{"d_shared_expert": 256, "balance_bias": true, "groups_per_token": 4, "n_kv_head": 1, "norm_eps": 1e-06, "tie_embeddings": false, "parallel_block": false, "lr_mult_down": 2.0, "beta1": 0.93, "lr_head": 0.00609, "grad_clip": 1.0, "schedule": "wsd", "decay_shape": "cos", "doc_mask": false}
Below are experts of layer 3 (counted from 0) of a mixture-of-experts language model. Rows are named router (the router's row for the expert), gate (a neuron's input weights, with its number), up (a neuron's input weights, with its number), down (a neuron's output weights, with its number) and show model dimensions 0-127. Each number is 200 + 20 x the weight over its row's rms, rounded and kept within 0 to 999.
After each expert's rows: "raises" lists some tokens whose logits its average output raises strongly, later layers aside; "gets" lists some tokens that make up at least twice as much of what it gets as of all text. This comes from a sample of Wikipedia text that the model never trained on. Tokens count by the router's weight.

# expert 35
router,196,190,181,204,159,186,164,191,193,210,199,207,223,196,196,204,237,205,197,220,196,215,226,201,181,196,168,232,217,190,224,175,225,176,205,220,217,177,181,176,227,200,230,203,215,232,185,197,224,219,197,203,175,225,202,223,203,221,216,206,169,216,204,203,206,198,154,207,198,226,227,169,205,187,206,217,215,241,218,235,208,191,179,202,202,176,219,199,198,180,190,211,176,213,193,228,220,209,183,203,198,165,211,161,202,237,224,187,187,180,199,187,204,190,209,162,187,185,211,193,229,172,217,230,197,165,188,205
gate0,218,197,201,212,220,171,230,229,212,182,196,214,205,187,178,210,181,202,169,204,210,220,222,192,184,214,188,185,197,173,182,216,193,209,219,205,202,180,196,219,196,203,183,190,205,224,196,188,156,218,231,200,182,200,210,166,216,177,205,206,171,172,191,181,191,223,229,189,212,179,207,200,210,218,196,210,186,247,198,199,229,187,197,215,200,189,208,229,207,220,212,201,196,195,196,211,174,235,223,221,210,207,224,180,192,174,186,198,236,217,208,190,178,178,188,244,166,202,198,225,172,178,188,230,204,197,173,228
up0,216,194,173,212,214,181,181,228,178,201,171,216,207,176,164,190,181,213,198,215,188,177,182,216,208,199,202,181,151,222,159,188,209,201,220,220,220,214,187,206,206,204,203,214,200,225,215,180,146,210,222,202,197,171,203,192,189,179,192,215,162,209,173,215,202,213,207,199,206,208,213,237,222,197,200,197,163,212,187,125,199,243,181,199,180,182,210,176,214,210,174,213,175,193,214,199,171,197,158,215,203,214,176,195,191,193,177,189,192,196,220,209,210,180,225,202,198,216,204,220,188,192,190,174,183,215,189,184
down0,187,202,177,210,240,184,196,171,199,215,168,182,205,195,179,200,174,182,186,166,241,204,210,217,219,197,169,194,224,200,216,215,195,227,232,180,194,205,183,188,208,221,201,169,191,207,206,204,230,222,208,176,247,199,190,221,196,226,215,236,188,178,217,210,203,191,224,215,211,187,207,162,198,232,202,217,208,204,188,233,205,222,200,219,195,171,198,209,186,197,183,195,204,178,201,212,226,170,192,178,217,209,168,210,192,189,206,216,231,176,207,194,198,204,215,210,193,194,170,172,180,217,185,211,224,172,135,203
gate1,205,178,190,212,225,204,221,180,184,160,182,202,166,192,198,206,204,162,188,222,216,230,212,218,186,186,216,217,172,226,226,223,211,217,186,202,180,222,214,171,195,185,233,189,185,207,185,167,190,176,197,209,201,198,205,200,172,226,178,204,224,221,196,184,216,178,200,234,212,200,173,205,191,176,213,173,204,168,212,182,252,209,201,190,209,198,185,192,205,224,244,209,212,184,180,216,192,233,215,201,184,193,177,202,221,183,202,177,218,203,182,212,191,216,192,187,199,208,219,150,209,189,165,179,219,200,231,167
up1,194,241,235,145,225,195,240,191,178,173,205,176,199,187,229,197,173,196,206,183,194,216,190,230,211,195,230,181,201,198,233,196,177,231,196,215,201,195,184,189,181,241,210,194,198,211,181,217,212,209,188,196,189,220,207,182,200,210,208,201,216,225,184,170,197,189,192,180,199,229,198,201,175,165,201,209,179,188,173,214,176,187,206,211,185,195,206,202,206,210,189,188,199,222,185,190,212,188,215,200,169,223,172,199,235,160,185,210,198,195,191,192,198,164,197,207,178,194,153,210,175,202,209,206,187,263,160,223
down1,224,203,181,193,170,184,202,206,173,215,238,180,196,215,206,223,213,210,210,213,230,200,164,195,166,215,205,191,177,208,203,189,158,160,195,195,223,213,180,219,225,197,160,175,210,178,164,190,186,219,169,228,171,195,186,137,201,219,232,189,203,169,229,199,224,243,217,216,190,197,153,206,183,207,193,200,177,183,165,218,204,253,190,221,216,228,189,184,205,198,215,180,213,200,239,223,229,186,188,188,218,205,194,176,229,185,234,152,202,219,227,206,178,205,179,206,195,187,191,192,165,204,223,220,206,170,197,191
raises: "ier", "ort", "iers"
gets: " a", " an", "  ", "%", ".", " out"

# expert 11
router,187,187,185,238,171,179,196,182,201,190,208,249,209,204,184,184,209,244,224,203,178,157,228,230,221,210,216,179,211,219,212,222,192,183,218,237,219,165,173,186,237,218,241,190,224,223,187,198,208,189,201,182,201,226,220,203,216,209,202,248,184,238,187,171,199,191,174,206,210,222,190,180,191,202,190,203,226,201,195,212,232,169,167,216,167,202,206,231,219,157,234,215,181,213,222,224,207,211,198,218,178,181,221,193,223,209,196,163,206,194,209,163,195,196,192,190,187,197,204,199,213,207,233,225,212,191,221,205
gate0,176,202,194,191,223,216,179,196,194,200,191,189,195,183,203,210,198,215,210,207,219,177,203,174,173,213,205,185,211,221,175,183,190,171,201,188,208,167,177,201,246,196,172,205,162,200,152,221,203,183,219,196,177,213,201,222,201,189,219,185,209,195,175,193,180,179,188,203,194,252,193,188,194,188,199,208,166,230,198,180,183,218,233,161,211,235,225,185,188,188,159,172,180,221,179,214,194,208,214,183,202,186,182,216,174,186,196,231,196,203,195,220,226,193,235,220,215,222,187,200,220,217,189,215,199,221,220,208
up0,186,220,205,209,171,203,182,228,205,196,198,187,208,149,185,203,196,224,185,218,197,198,246,183,196,221,202,220,182,186,197,193,188,198,183,217,199,243,176,193,193,214,188,189,156,192,161,197,174,215,248,167,170,240,164,214,244,212,192,189,157,185,202,185,199,180,197,209,250,198,204,185,186,180,224,202,212,187,196,169,197,242,222,165,215,202,206,194,188,211,219,205,192,187,195,195,207,212,226,168,218,192,199,209,193,204,206,219,205,160,222,202,211,256,167,228,187,207,219,214,246,184,180,233,165,189,224,218
down0,224,221,213,210,190,228,189,191,220,207,222,179,198,195,191,198,206,219,213,220,169,213,204,189,222,229,224,206,214,217,194,185,206,215,209,180,203,205,183,198,240,180,204,167,197,206,185,173,168,192,172,158,213,240,207,170,180,188,212,189,239,248,180,193,213,211,208,203,213,202,216,199,198,166,158,203,181,208,203,220,166,175,207,214,190,221,201,200,222,192,173,218,176,214,232,212,213,180,206,242,238,219,178,230,196,186,225,183,203,161,192,208,198,179,207,188,202,180,217,212,230,196,186,193,210,191,180,178
gate1,217,180,174,208,163,165,175,196,238,153,211,188,203,233,234,218,170,187,207,183,204,201,198,196,184,174,223,207,169,226,190,188,199,202,191,218,213,204,183,186,230,201,177,205,222,203,183,174,198,182,189,210,194,188,216,198,206,184,245,232,214,210,155,222,222,209,201,228,187,215,205,182,229,169,189,226,188,207,203,142,207,196,231,221,156,139,159,183,218,204,214,205,193,213,204,207,190,198,194,229,195,199,215,203,208,203,210,204,193,176,217,187,192,187,237,226,213,203,212,202,226,217,188,191,224,239,174,177
up1,224,216,182,231,220,202,219,229,216,215,200,194,206,205,211,197,218,191,174,196,204,200,209,194,205,184,201,207,177,208,189,199,196,205,185,191,213,225,179,222,249,191,186,216,214,185,187,195,193,213,192,195,212,180,159,231,185,183,208,202,239,230,238,216,222,205,179,254,179,209,240,215,231,174,212,195,188,209,183,196,199,207,180,193,228,193,221,177,204,176,234,208,221,200,183,191,195,236,188,192,182,210,197,172,204,215,204,185,194,184,183,216,194,216,181,255,175,217,199,228,184,175,203,198,214,226,231,214
down1,206,192,144,219,225,196,212,193,202,197,186,211,234,206,160,205,182,233,245,201,261,197,201,212,214,243,196,191,183,209,204,199,176,229,232,194,185,219,177,216,207,183,204,210,184,210,194,196,205,161,201,204,183,146,188,211,169,185,193,206,205,263,157,217,209,193,229,206,174,228,178,200,150,229,194,224,217,176,196,196,214,246,217,186,200,195,176,217,204,186,215,179,193,195,221,248,219,219,189,189,248,197,197,158,205,171,198,195,211,219,175,177,189,203,209,219,175,191,182,206,213,182,179,230,187,208,227,202
raises: " remaining", " details", " ^"
gets: " the", " |", "=", "|", " =", " The"

# expert 16
router,187,177,182,200,178,193,178,168,204,218,173,221,192,222,203,190,226,180,224,224,176,154,205,211,208,190,190,192,225,204,202,196,188,151,227,229,221,169,178,170,205,199,225,154,234,212,176,221,232,220,211,166,215,176,189,208,212,207,221,199,175,231,204,206,204,221,185,186,159,217,195,170,224,210,199,189,187,227,236,209,200,175,204,188,158,160,209,226,185,181,226,191,165,181,206,238,222,202,178,227,188,199,215,186,220,228,208,191,210,195,168,166,169,200,220,199,191,181,189,198,181,205,220,215,221,188,202,200
gate0,226,188,216,235,174,196,202,204,201,248,227,233,232,186,214,198,192,212,217,179,195,209,188,195,189,194,178,193,194,191,174,190,220,174,178,249,158,197,181,225,194,200,194,201,197,189,234,205,223,201,198,215,200,213,191,202,201,239,223,217,203,198,225,186,167,203,221,190,188,182,188,194,206,191,177,211,190,210,202,211,148,175,197,190,184,214,182,213,171,207,189,202,229,205,183,208,195,167,183,206,204,161,210,215,176,229,192,202,211,190,195,205,190,225,233,162,161,203,199,208,224,205,188,198,218,211,191,200
up0,232,181,213,202,231,194,185,238,183,207,175,207,206,202,218,189,179,205,208,206,197,200,203,172,186,158,203,210,210,168,199,202,192,179,222,220,213,212,241,247,206,185,218,233,207,207,181,195,185,207,224,216,209,208,191,209,169,167,161,238,178,222,199,165,193,194,202,200,197,199,215,204,181,211,212,182,200,237,187,179,176,179,205,223,188,203,217,204,177,241,185,191,179,223,204,202,185,181,203,195,153,207,221,173,207,214,213,205,191,206,200,241,220,227,191,219,193,215,226,170,187,194,194,230,205,196,185,192
down0,191,197,209,219,192,176,157,203,175,222,140,216,204,217,187,215,225,241,214,253,215,214,195,202,169,196,236,198,195,231,213,215,221,207,163,178,140,191,219,186,249,198,196,196,192,231,236,190,199,211,164,183,195,207,181,183,195,184,258,238,217,200,222,216,176,237,206,212,192,202,227,191,221,209,201,220,194,175,211,235,185,194,195,179,229,246,163,206,216,182,175,196,194,213,196,172,190,193,201,224,226,205,221,229,178,203,200,177,211,207,209,188,220,232,175,217,202,182,209,206,217,248,191,166,162,186,228,176
gate1,213,196,191,179,199,202,228,146,217,189,204,182,182,209,195,190,196,209,239,191,226,214,190,206,198,182,169,218,234,192,241,201,186,203,156,210,221,193,179,214,218,198,182,194,201,211,206,208,238,178,178,187,188,220,199,187,198,227,239,212,194,210,232,151,218,227,177,224,186,191,164,185,200,218,192,191,210,179,227,210,204,184,207,214,193,168,175,199,174,178,218,201,178,227,205,190,210,227,212,233,198,210,240,222,174,195,166,192,206,244,186,183,225,183,212,198,207,226,184,193,229,219,224,200,228,201,217,166
up1,204,193,177,200,167,219,197,207,219,182,217,216,179,196,202,212,207,162,216,202,196,232,200,209,200,203,199,224,214,181,219,225,190,194,150,206,192,242,158,176,212,197,205,243,213,200,208,186,217,212,230,215,168,197,245,180,208,218,195,213,223,180,175,189,200,176,172,207,215,184,184,165,194,196,207,223,193,210,207,203,204,166,180,179,181,201,244,215,214,202,244,188,212,218,161,180,201,227,200,200,219,179,179,161,199,220,215,224,201,171,182,215,256,173,192,178,211,233,205,166,207,187,183,213,175,222,194,171
down1,195,214,165,217,211,185,189,217,191,159,192,201,198,181,177,206,197,186,225,201,211,193,168,173,242,208,198,204,169,188,220,205,181,210,193,199,244,216,184,196,210,205,181,229,219,214,199,226,193,206,182,181,186,190,195,201,181,171,212,213,206,205,214,218,203,168,196,177,189,188,218,210,188,204,206,217,222,158,187,183,183,181,237,188,178,186,199,219,194,179,233,225,180,224,204,213,212,186,206,209,185,246,185,223,213,191,204,208,209,172,206,221,211,178,209,213,178,196,200,191,207,209,190,201,187,197,234,165
raises: " Later", " These", " However", " Although", " Also", " Other"
gets: ".", "\n\n", "\n", "-", "=", " ."

# expert 9
router,199,217,193,202,167,202,187,177,195,231,201,213,239,212,218,191,197,200,200,186,190,208,257,216,233,182,211,199,202,254,204,229,168,188,196,206,224,185,216,201,168,194,216,173,196,199,169,199,205,212,241,181,210,194,195,244,221,225,206,209,196,186,183,198,200,203,166,184,175,208,190,206,169,179,219,203,186,215,190,212,229,178,190,225,158,200,225,224,204,182,204,228,187,203,211,231,206,205,194,219,160,173,198,180,192,221,221,210,236,206,183,226,212,203,251,184,206,184,174,193,194,198,249,215,208,203,221,221
gate0,186,197,182,199,203,188,222,224,220,176,202,173,175,223,196,197,222,207,228,211,206,229,232,200,182,212,211,204,228,194,215,147,191,207,185,166,186,220,177,175,215,198,209,222,182,191,210,241,184,198,189,208,205,202,218,176,181,182,190,179,214,142,206,197,207,192,206,195,185,182,161,200,199,221,183,182,204,223,193,175,179,205,173,176,223,218,194,171,180,187,214,171,177,174,206,172,244,224,191,150,185,213,155,165,176,217,190,183,176,237,205,218,208,171,222,213,178,219,219,208,240,204,188,186,205,195,183,224
up0,202,215,197,211,197,217,182,181,204,202,220,177,195,171,222,189,199,214,220,205,221,223,223,181,222,199,210,222,172,231,200,218,213,206,152,196,203,219,177,197,178,186,173,185,206,221,188,161,201,206,207,183,219,193,205,160,204,159,215,188,184,216,215,184,165,195,201,220,178,184,203,217,195,207,207,194,218,183,171,196,216,201,229,202,197,206,203,207,217,202,197,200,166,198,214,237,177,201,203,227,210,179,214,197,182,195,227,168,262,216,192,185,250,215,198,222,219,200,205,180,197,215,192,154,182,181,203,177
down0,219,191,179,233,184,229,221,162,192,211,200,237,203,186,193,214,208,211,237,170,217,193,182,173,195,201,196,168,219,160,187,219,218,240,174,201,217,197,168,204,205,204,194,198,205,209,179,188,218,158,199,181,204,200,218,197,168,206,227,220,223,225,208,226,211,196,203,207,201,193,171,202,176,199,200,227,183,213,212,198,198,201,196,181,212,211,172,204,173,171,224,170,213,214,218,167,180,202,203,206,217,192,209,228,197,285,194,226,192,229,210,154,169,196,206,237,210,230,175,196,185,203,207,204,195,238,166,220
gate1,197,169,177,203,225,199,216,192,195,165,192,177,176,163,201,165,196,174,232,208,193,182,222,187,208,225,179,204,198,170,205,218,194,190,214,211,187,224,190,210,215,177,198,174,240,205,157,170,172,181,205,183,220,190,200,196,188,209,173,199,222,229,182,196,188,210,195,184,171,168,205,185,166,219,201,177,211,167,191,202,193,186,197,196,176,164,164,166,190,185,224,218,218,177,210,213,236,222,213,172,154,166,193,179,206,177,235,200,185,179,188,232,217,214,186,179,191,196,189,201,236,221,188,187,213,162,209,166
up1,186,158,225,195,187,195,175,247,219,185,218,165,165,179,181,165,215,187,226,203,218,213,210,184,189,194,204,219,179,205,223,177,217,205,166,185,181,206,196,189,170,212,226,200,258,221,207,207,213,198,212,192,241,214,216,164,205,195,231,201,210,215,161,168,225,221,218,228,210,194,200,201,178,213,197,204,197,182,227,200,184,173,200,247,225,201,186,182,215,211,184,205,167,173,235,173,194,165,234,219,198,223,234,211,193,203,169,207,193,208,198,192,204,226,197,181,227,186,243,209,185,205,185,213,213,190,174,221
down1,210,208,175,216,213,215,210,227,191,200,213,169,185,229,171,249,190,204,240,185,192,169,197,207,165,181,234,246,179,187,201,186,175,184,197,201,192,177,192,196,230,171,193,194,168,206,225,195,182,202,211,194,167,217,199,229,235,197,201,218,186,208,184,233,180,218,199,165,237,226,209,181,229,247,203,200,183,199,196,176,198,196,180,173,196,203,202,204,151,213,213,226,190,235,204,188,178,208,189,204,221,200,186,206,185,191,188,200,190,204,219,215,193,186,181,208,202,202,168,211,190,204,202,181,190,226,159,218
raises: " others", "ji", "ey"
gets: " of", " other", "te", "ed", "ta", " among"

# expert 58
router,170,227,156,239,192,200,164,185,175,214,203,199,210,220,179,158,221,214,199,196,204,165,242,217,201,191,215,195,234,201,215,187,193,178,204,219,232,186,185,205,205,188,198,189,235,199,187,220,196,221,208,182,203,209,196,195,224,224,206,207,216,210,205,179,192,195,187,186,194,235,173,190,227,204,190,238,179,189,202,251,209,191,199,227,182,176,227,183,202,191,201,215,206,214,221,191,199,215,171,205,209,177,181,192,177,197,205,170,200,216,173,195,205,215,187,169,182,189,214,182,206,214,209,211,188,210,210,215
gate0,167,235,220,191,192,164,159,202,254,237,169,188,192,199,176,187,202,218,165,188,139,206,192,169,170,193,214,181,198,197,189,159,190,219,223,230,182,249,174,178,208,182,232,193,164,184,197,206,161,194,209,201,194,188,244,209,229,162,244,212,222,216,201,174,183,196,178,195,187,202,197,159,204,168,186,205,209,242,194,207,222,198,212,182,216,179,211,221,142,207,181,208,178,200,181,230,215,192,223,194,193,174,167,201,175,188,189,188,168,180,158,186,191,216,214,154,195,214,186,235,195,183,222,202,198,151,241,212
up0,209,163,205,201,180,255,218,193,205,219,202,162,185,193,190,211,178,217,193,221,206,171,239,190,234,194,168,228,181,180,213,191,158,189,192,212,191,204,201,198,192,212,192,247,150,205,217,189,208,166,172,179,191,162,200,219,182,190,233,193,198,150,204,218,180,209,231,200,223,197,182,196,224,187,175,191,209,213,207,192,203,226,207,194,230,204,217,215,212,214,214,204,234,180,230,200,208,176,209,205,220,201,196,217,205,202,185,219,210,207,185,198,236,220,201,217,201,174,207,168,207,218,146,223,210,213,218,197
down0,235,186,153,163,185,175,216,200,213,187,167,158,173,219,185,207,160,171,189,200,205,236,196,174,231,199,239,167,221,171,201,195,213,199,170,191,207,189,222,227,212,219,159,188,219,213,218,214,189,178,176,195,216,192,192,190,188,190,184,180,187,227,205,200,169,201,209,148,220,224,212,187,225,208,174,205,185,172,171,224,189,196,239,181,194,224,212,191,192,180,182,156,200,209,214,184,210,182,164,214,192,167,168,174,215,209,175,180,200,195,190,201,232,220,186,200,189,158,220,174,191,188,148,255,186,204,177,222
gate1,221,215,160,194,183,174,195,181,203,223,208,195,200,224,210,189,191,184,204,206,228,165,175,194,183,166,239,245,218,181,202,187,203,196,183,170,207,180,226,225,188,227,192,184,196,222,245,179,219,230,232,216,211,197,199,189,197,214,213,200,191,215,184,195,217,208,202,187,205,225,204,178,206,169,171,187,214,239,188,144,173,225,215,209,210,223,203,162,200,156,206,172,175,205,191,195,227,201,221,197,236,186,208,168,208,226,213,169,173,222,204,221,203,203,200,210,221,219,185,221,218,180,226,176,182,190,228,203
up1,197,225,199,193,244,214,205,183,218,179,162,166,207,219,208,207,221,216,202,193,202,216,188,175,224,206,210,147,232,213,175,176,197,205,219,221,212,226,210,206,184,206,234,241,211,244,177,176,177,232,177,177,184,218,214,176,170,186,214,223,232,172,200,179,200,195,164,199,193,167,200,171,198,231,191,165,211,173,188,208,222,193,192,207,201,197,207,178,187,179,198,213,206,204,189,204,202,186,214,189,173,220,215,170,236,196,198,171,211,187,231,202,217,212,221,193,183,207,173,200,213,207,197,209,211,188,179,189
down1,205,183,201,193,191,172,227,205,233,177,201,209,210,213,177,225,225,206,200,213,206,174,173,227,198,179,171,197,205,171,202,198,188,185,188,240,224,158,174,244,224,176,209,190,169,214,161,218,210,214,235,208,217,182,216,218,191,174,208,162,187,168,195,207,208,187,202,210,232,200,213,217,204,208,191,233,200,216,190,215,202,224,182,198,201,208,190,173,193,200,176,228,191,188,213,192,206,223,178,207,186,213,209,176,187,232,176,215,154,218,219,186,172,178,186,200,164,213,207,207,215,213,209,224,212,163,191,231
raises: " there", "From", " although", " this", " These", " these"
gets: " (", "\n\n", " that", ".", "\n", " \""

# expert 3
router,165,226,179,189,204,198,199,203,215,214,167,193,207,219,195,192,203,207,200,221,211,191,254,220,190,218,185,178,209,209,205,209,203,191,222,214,197,177,174,172,210,214,229,163,199,228,200,230,199,222,236,181,225,208,210,221,215,213,224,243,197,238,167,172,158,204,173,166,168,214,202,157,176,181,209,212,175,217,200,215,225,200,185,221,195,168,201,191,168,182,220,235,205,192,223,216,237,194,193,206,203,201,204,194,207,204,224,201,183,192,188,199,198,231,211,193,198,188,215,175,207,188,219,203,200,215,222,193
gate0,231,192,162,207,174,172,216,208,200,210,226,202,201,238,166,217,182,225,200,239,207,183,205,188,148,222,192,221,193,220,230,210,203,185,227,180,210,216,207,188,203,214,201,193,197,183,173,228,173,208,164,192,191,180,149,179,229,198,211,206,200,171,207,224,236,177,219,191,250,205,213,193,193,222,237,190,209,210,215,216,179,204,199,211,167,229,173,227,192,162,212,243,178,215,191,211,185,201,186,211,204,216,202,214,199,185,224,218,188,202,198,205,218,226,179,230,162,183,196,221,213,192,211,197,214,185,202,195
up0,177,190,225,187,204,204,186,226,223,193,193,193,174,173,211,199,164,223,200,235,188,221,205,194,218,190,179,202,202,200,174,184,222,200,193,227,219,213,178,180,192,212,206,221,199,201,217,195,213,241,222,202,211,227,245,210,198,210,210,218,221,191,204,173,208,173,182,189,210,187,205,217,201,182,215,217,200,189,183,184,202,210,207,184,169,194,231,182,187,218,228,193,218,226,224,178,207,251,206,209,190,174,163,188,186,185,173,239,194,214,189,173,199,187,197,181,205,214,197,191,219,193,221,168,217,214,186,215
down0,188,196,196,181,238,184,200,219,236,171,202,205,200,231,208,183,217,216,199,178,196,238,219,205,176,167,202,167,182,213,194,201,191,206,154,204,165,190,187,221,182,231,196,215,172,166,171,194,204,242,222,177,213,192,170,188,225,232,196,221,225,195,232,182,236,208,183,217,200,222,212,205,212,208,174,218,217,201,204,173,207,225,216,214,220,165,181,227,212,200,201,192,229,240,210,217,190,179,230,200,210,224,180,193,178,184,205,196,237,215,179,184,206,194,197,223,191,176,218,198,206,209,187,204,206,210,198,198
gate1,202,180,188,227,195,216,211,234,239,189,205,176,192,245,228,209,179,214,216,192,177,178,175,210,215,180,227,155,186,225,239,195,208,231,189,198,212,206,204,186,206,154,233,233,185,215,205,187,210,177,222,187,209,213,153,195,201,196,171,197,182,164,195,252,167,210,187,232,257,184,214,203,226,204,179,197,206,201,182,172,201,233,157,187,187,203,208,201,172,206,200,196,204,189,214,200,192,194,201,212,158,197,203,194,208,178,163,202,204,230,199,198,206,184,195,212,222,200,224,193,171,178,209,194,218,189,223,206
up1,196,216,200,203,222,189,172,174,203,219,199,221,239,202,212,235,198,228,213,208,210,195,196,205,215,215,174,211,186,261,189,228,210,184,190,219,196,213,192,231,198,195,205,197,229,165,219,195,213,201,236,191,193,199,214,175,191,193,208,205,219,198,201,205,215,204,221,198,234,188,205,231,194,202,204,209,183,203,218,220,216,192,219,219,213,205,216,213,190,209,193,175,204,212,210,210,164,235,208,197,209,224,204,231,188,211,204,217,180,212,218,169,234,184,184,193,195,180,204,196,213,209,205,183,226,200,232,221
down1,197,200,228,194,229,175,207,169,168,195,187,195,196,196,197,186,212,224,208,162,206,201,230,201,196,199,216,219,187,203,185,194,189,179,172,198,183,197,215,204,207,201,180,192,198,195,195,186,210,182,208,205,181,188,178,208,189,199,189,172,190,214,186,197,183,189,205,184,213,222,198,216,201,187,187,196,175,203,191,204,191,187,202,191,222,194,174,208,193,205,174,196,204,171,204,208,234,165,167,155,190,170,177,229,207,190,197,210,210,193,153,210,226,179,201,238,189,231,218,186,198,228,213,214,196,192,198,216
raises: " stone", " estate", "ly", "ty"
gets: " of", "d", "=", "ch", "ing", "ed"

# expert 56
router,184,239,197,174,220,191,203,207,211,196,175,195,203,200,212,160,212,205,188,220,189,213,226,207,224,172,215,173,222,212,228,209,203,188,183,203,208,203,175,191,200,206,245,195,232,244,205,200,204,193,192,199,197,207,229,183,196,229,229,213,213,220,224,189,217,205,186,198,178,199,187,193,205,186,216,201,180,206,240,215,219,188,167,234,179,205,222,200,169,170,218,202,192,241,242,213,243,240,202,226,192,195,211,185,191,205,215,182,203,202,179,164,182,238,204,188,197,200,209,182,217,184,220,245,229,226,213,215
gate0,187,224,200,206,185,179,207,190,192,220,210,222,200,147,175,190,192,206,177,188,188,208,201,206,160,150,196,198,165,202,172,226,245,236,180,183,211,189,225,223,195,177,160,201,202,197,190,246,197,218,197,200,208,169,204,181,228,192,215,203,210,191,184,187,186,184,229,178,256,194,185,202,213,203,186,199,137,195,171,218,176,155,231,213,199,187,186,176,174,210,213,199,177,211,213,199,231,207,205,171,225,178,197,204,206,167,231,230,208,208,209,239,200,189,164,180,176,196,243,173,160,191,209,198,214,195,202,260
up0,223,200,199,171,187,217,202,196,164,192,200,168,193,149,207,201,182,209,210,230,187,178,214,211,202,223,192,176,157,185,158,269,161,196,225,193,202,214,210,189,187,220,216,199,199,203,190,192,204,152,207,212,207,205,170,219,219,208,214,208,218,180,221,169,218,187,176,200,218,209,182,212,156,159,215,221,208,225,237,219,224,209,195,236,190,189,205,170,190,216,190,209,195,216,189,212,207,203,178,175,236,214,203,222,201,210,194,224,203,192,195,196,230,228,234,174,206,224,174,179,215,187,205,178,214,214,193,209
down0,212,218,231,196,195,199,220,178,200,201,189,189,229,189,194,189,221,180,219,174,192,149,194,214,234,190,202,201,214,172,183,168,213,217,183,217,219,231,162,215,210,200,196,210,159,219,197,185,215,190,235,210,183,229,184,201,196,238,211,205,202,212,190,199,176,215,199,196,216,196,176,234,220,176,200,207,155,199,224,187,222,187,185,198,204,226,195,223,200,189,210,206,213,179,216,209,212,226,185,193,179,199,193,197,173,216,202,196,208,196,197,217,160,220,202,203,204,204,186,203,236,199,221,204,183,201,175,199
gate1,201,221,178,178,171,181,216,206,192,212,195,182,180,242,175,184,173,231,173,190,198,204,179,168,174,201,200,192,201,171,170,166,223,182,187,176,252,202,205,201,212,216,215,209,218,170,226,224,218,219,247,203,189,193,204,209,227,204,166,188,214,216,217,194,179,220,184,215,168,206,202,210,205,192,184,193,187,155,176,207,215,208,202,217,191,172,170,195,213,226,188,236,175,208,202,199,187,211,170,203,205,172,211,196,178,220,177,203,188,230,217,195,206,222,180,243,179,222,191,226,247,196,185,191,188,205,200,205
up1,188,222,180,203,200,219,218,203,191,236,188,188,195,202,190,203,229,175,195,174,195,182,216,217,200,187,207,217,243,230,164,216,206,199,218,197,201,171,190,229,196,161,185,187,187,196,175,188,201,204,179,224,197,221,218,177,196,196,190,213,207,162,202,134,203,187,187,212,195,216,200,211,234,228,175,190,181,213,224,174,198,209,171,232,217,265,215,187,198,200,210,194,193,146,185,201,176,189,211,177,174,207,192,215,227,203,162,245,187,232,194,186,216,225,200,254,180,202,217,182,184,189,184,192,232,156,197,199
down1,205,188,200,219,187,194,198,201,198,191,228,137,164,232,170,185,176,258,195,227,191,209,191,182,198,172,184,204,193,216,229,155,186,166,180,206,263,197,217,205,198,195,230,207,202,219,230,180,217,214,204,186,188,232,183,212,238,202,192,194,211,176,171,198,209,191,207,219,194,220,207,232,190,213,217,194,205,196,197,209,210,199,210,187,216,206,182,235,216,198,216,222,223,234,217,187,204,195,194,197,211,177,210,175,179,211,199,199,229,193,195,228,194,196,175,151,214,182,223,233,212,218,201,201,174,213,183,193
raises: "ka", " →", "án"
gets: "|", " E", " Su", " Al", " Ne", "S"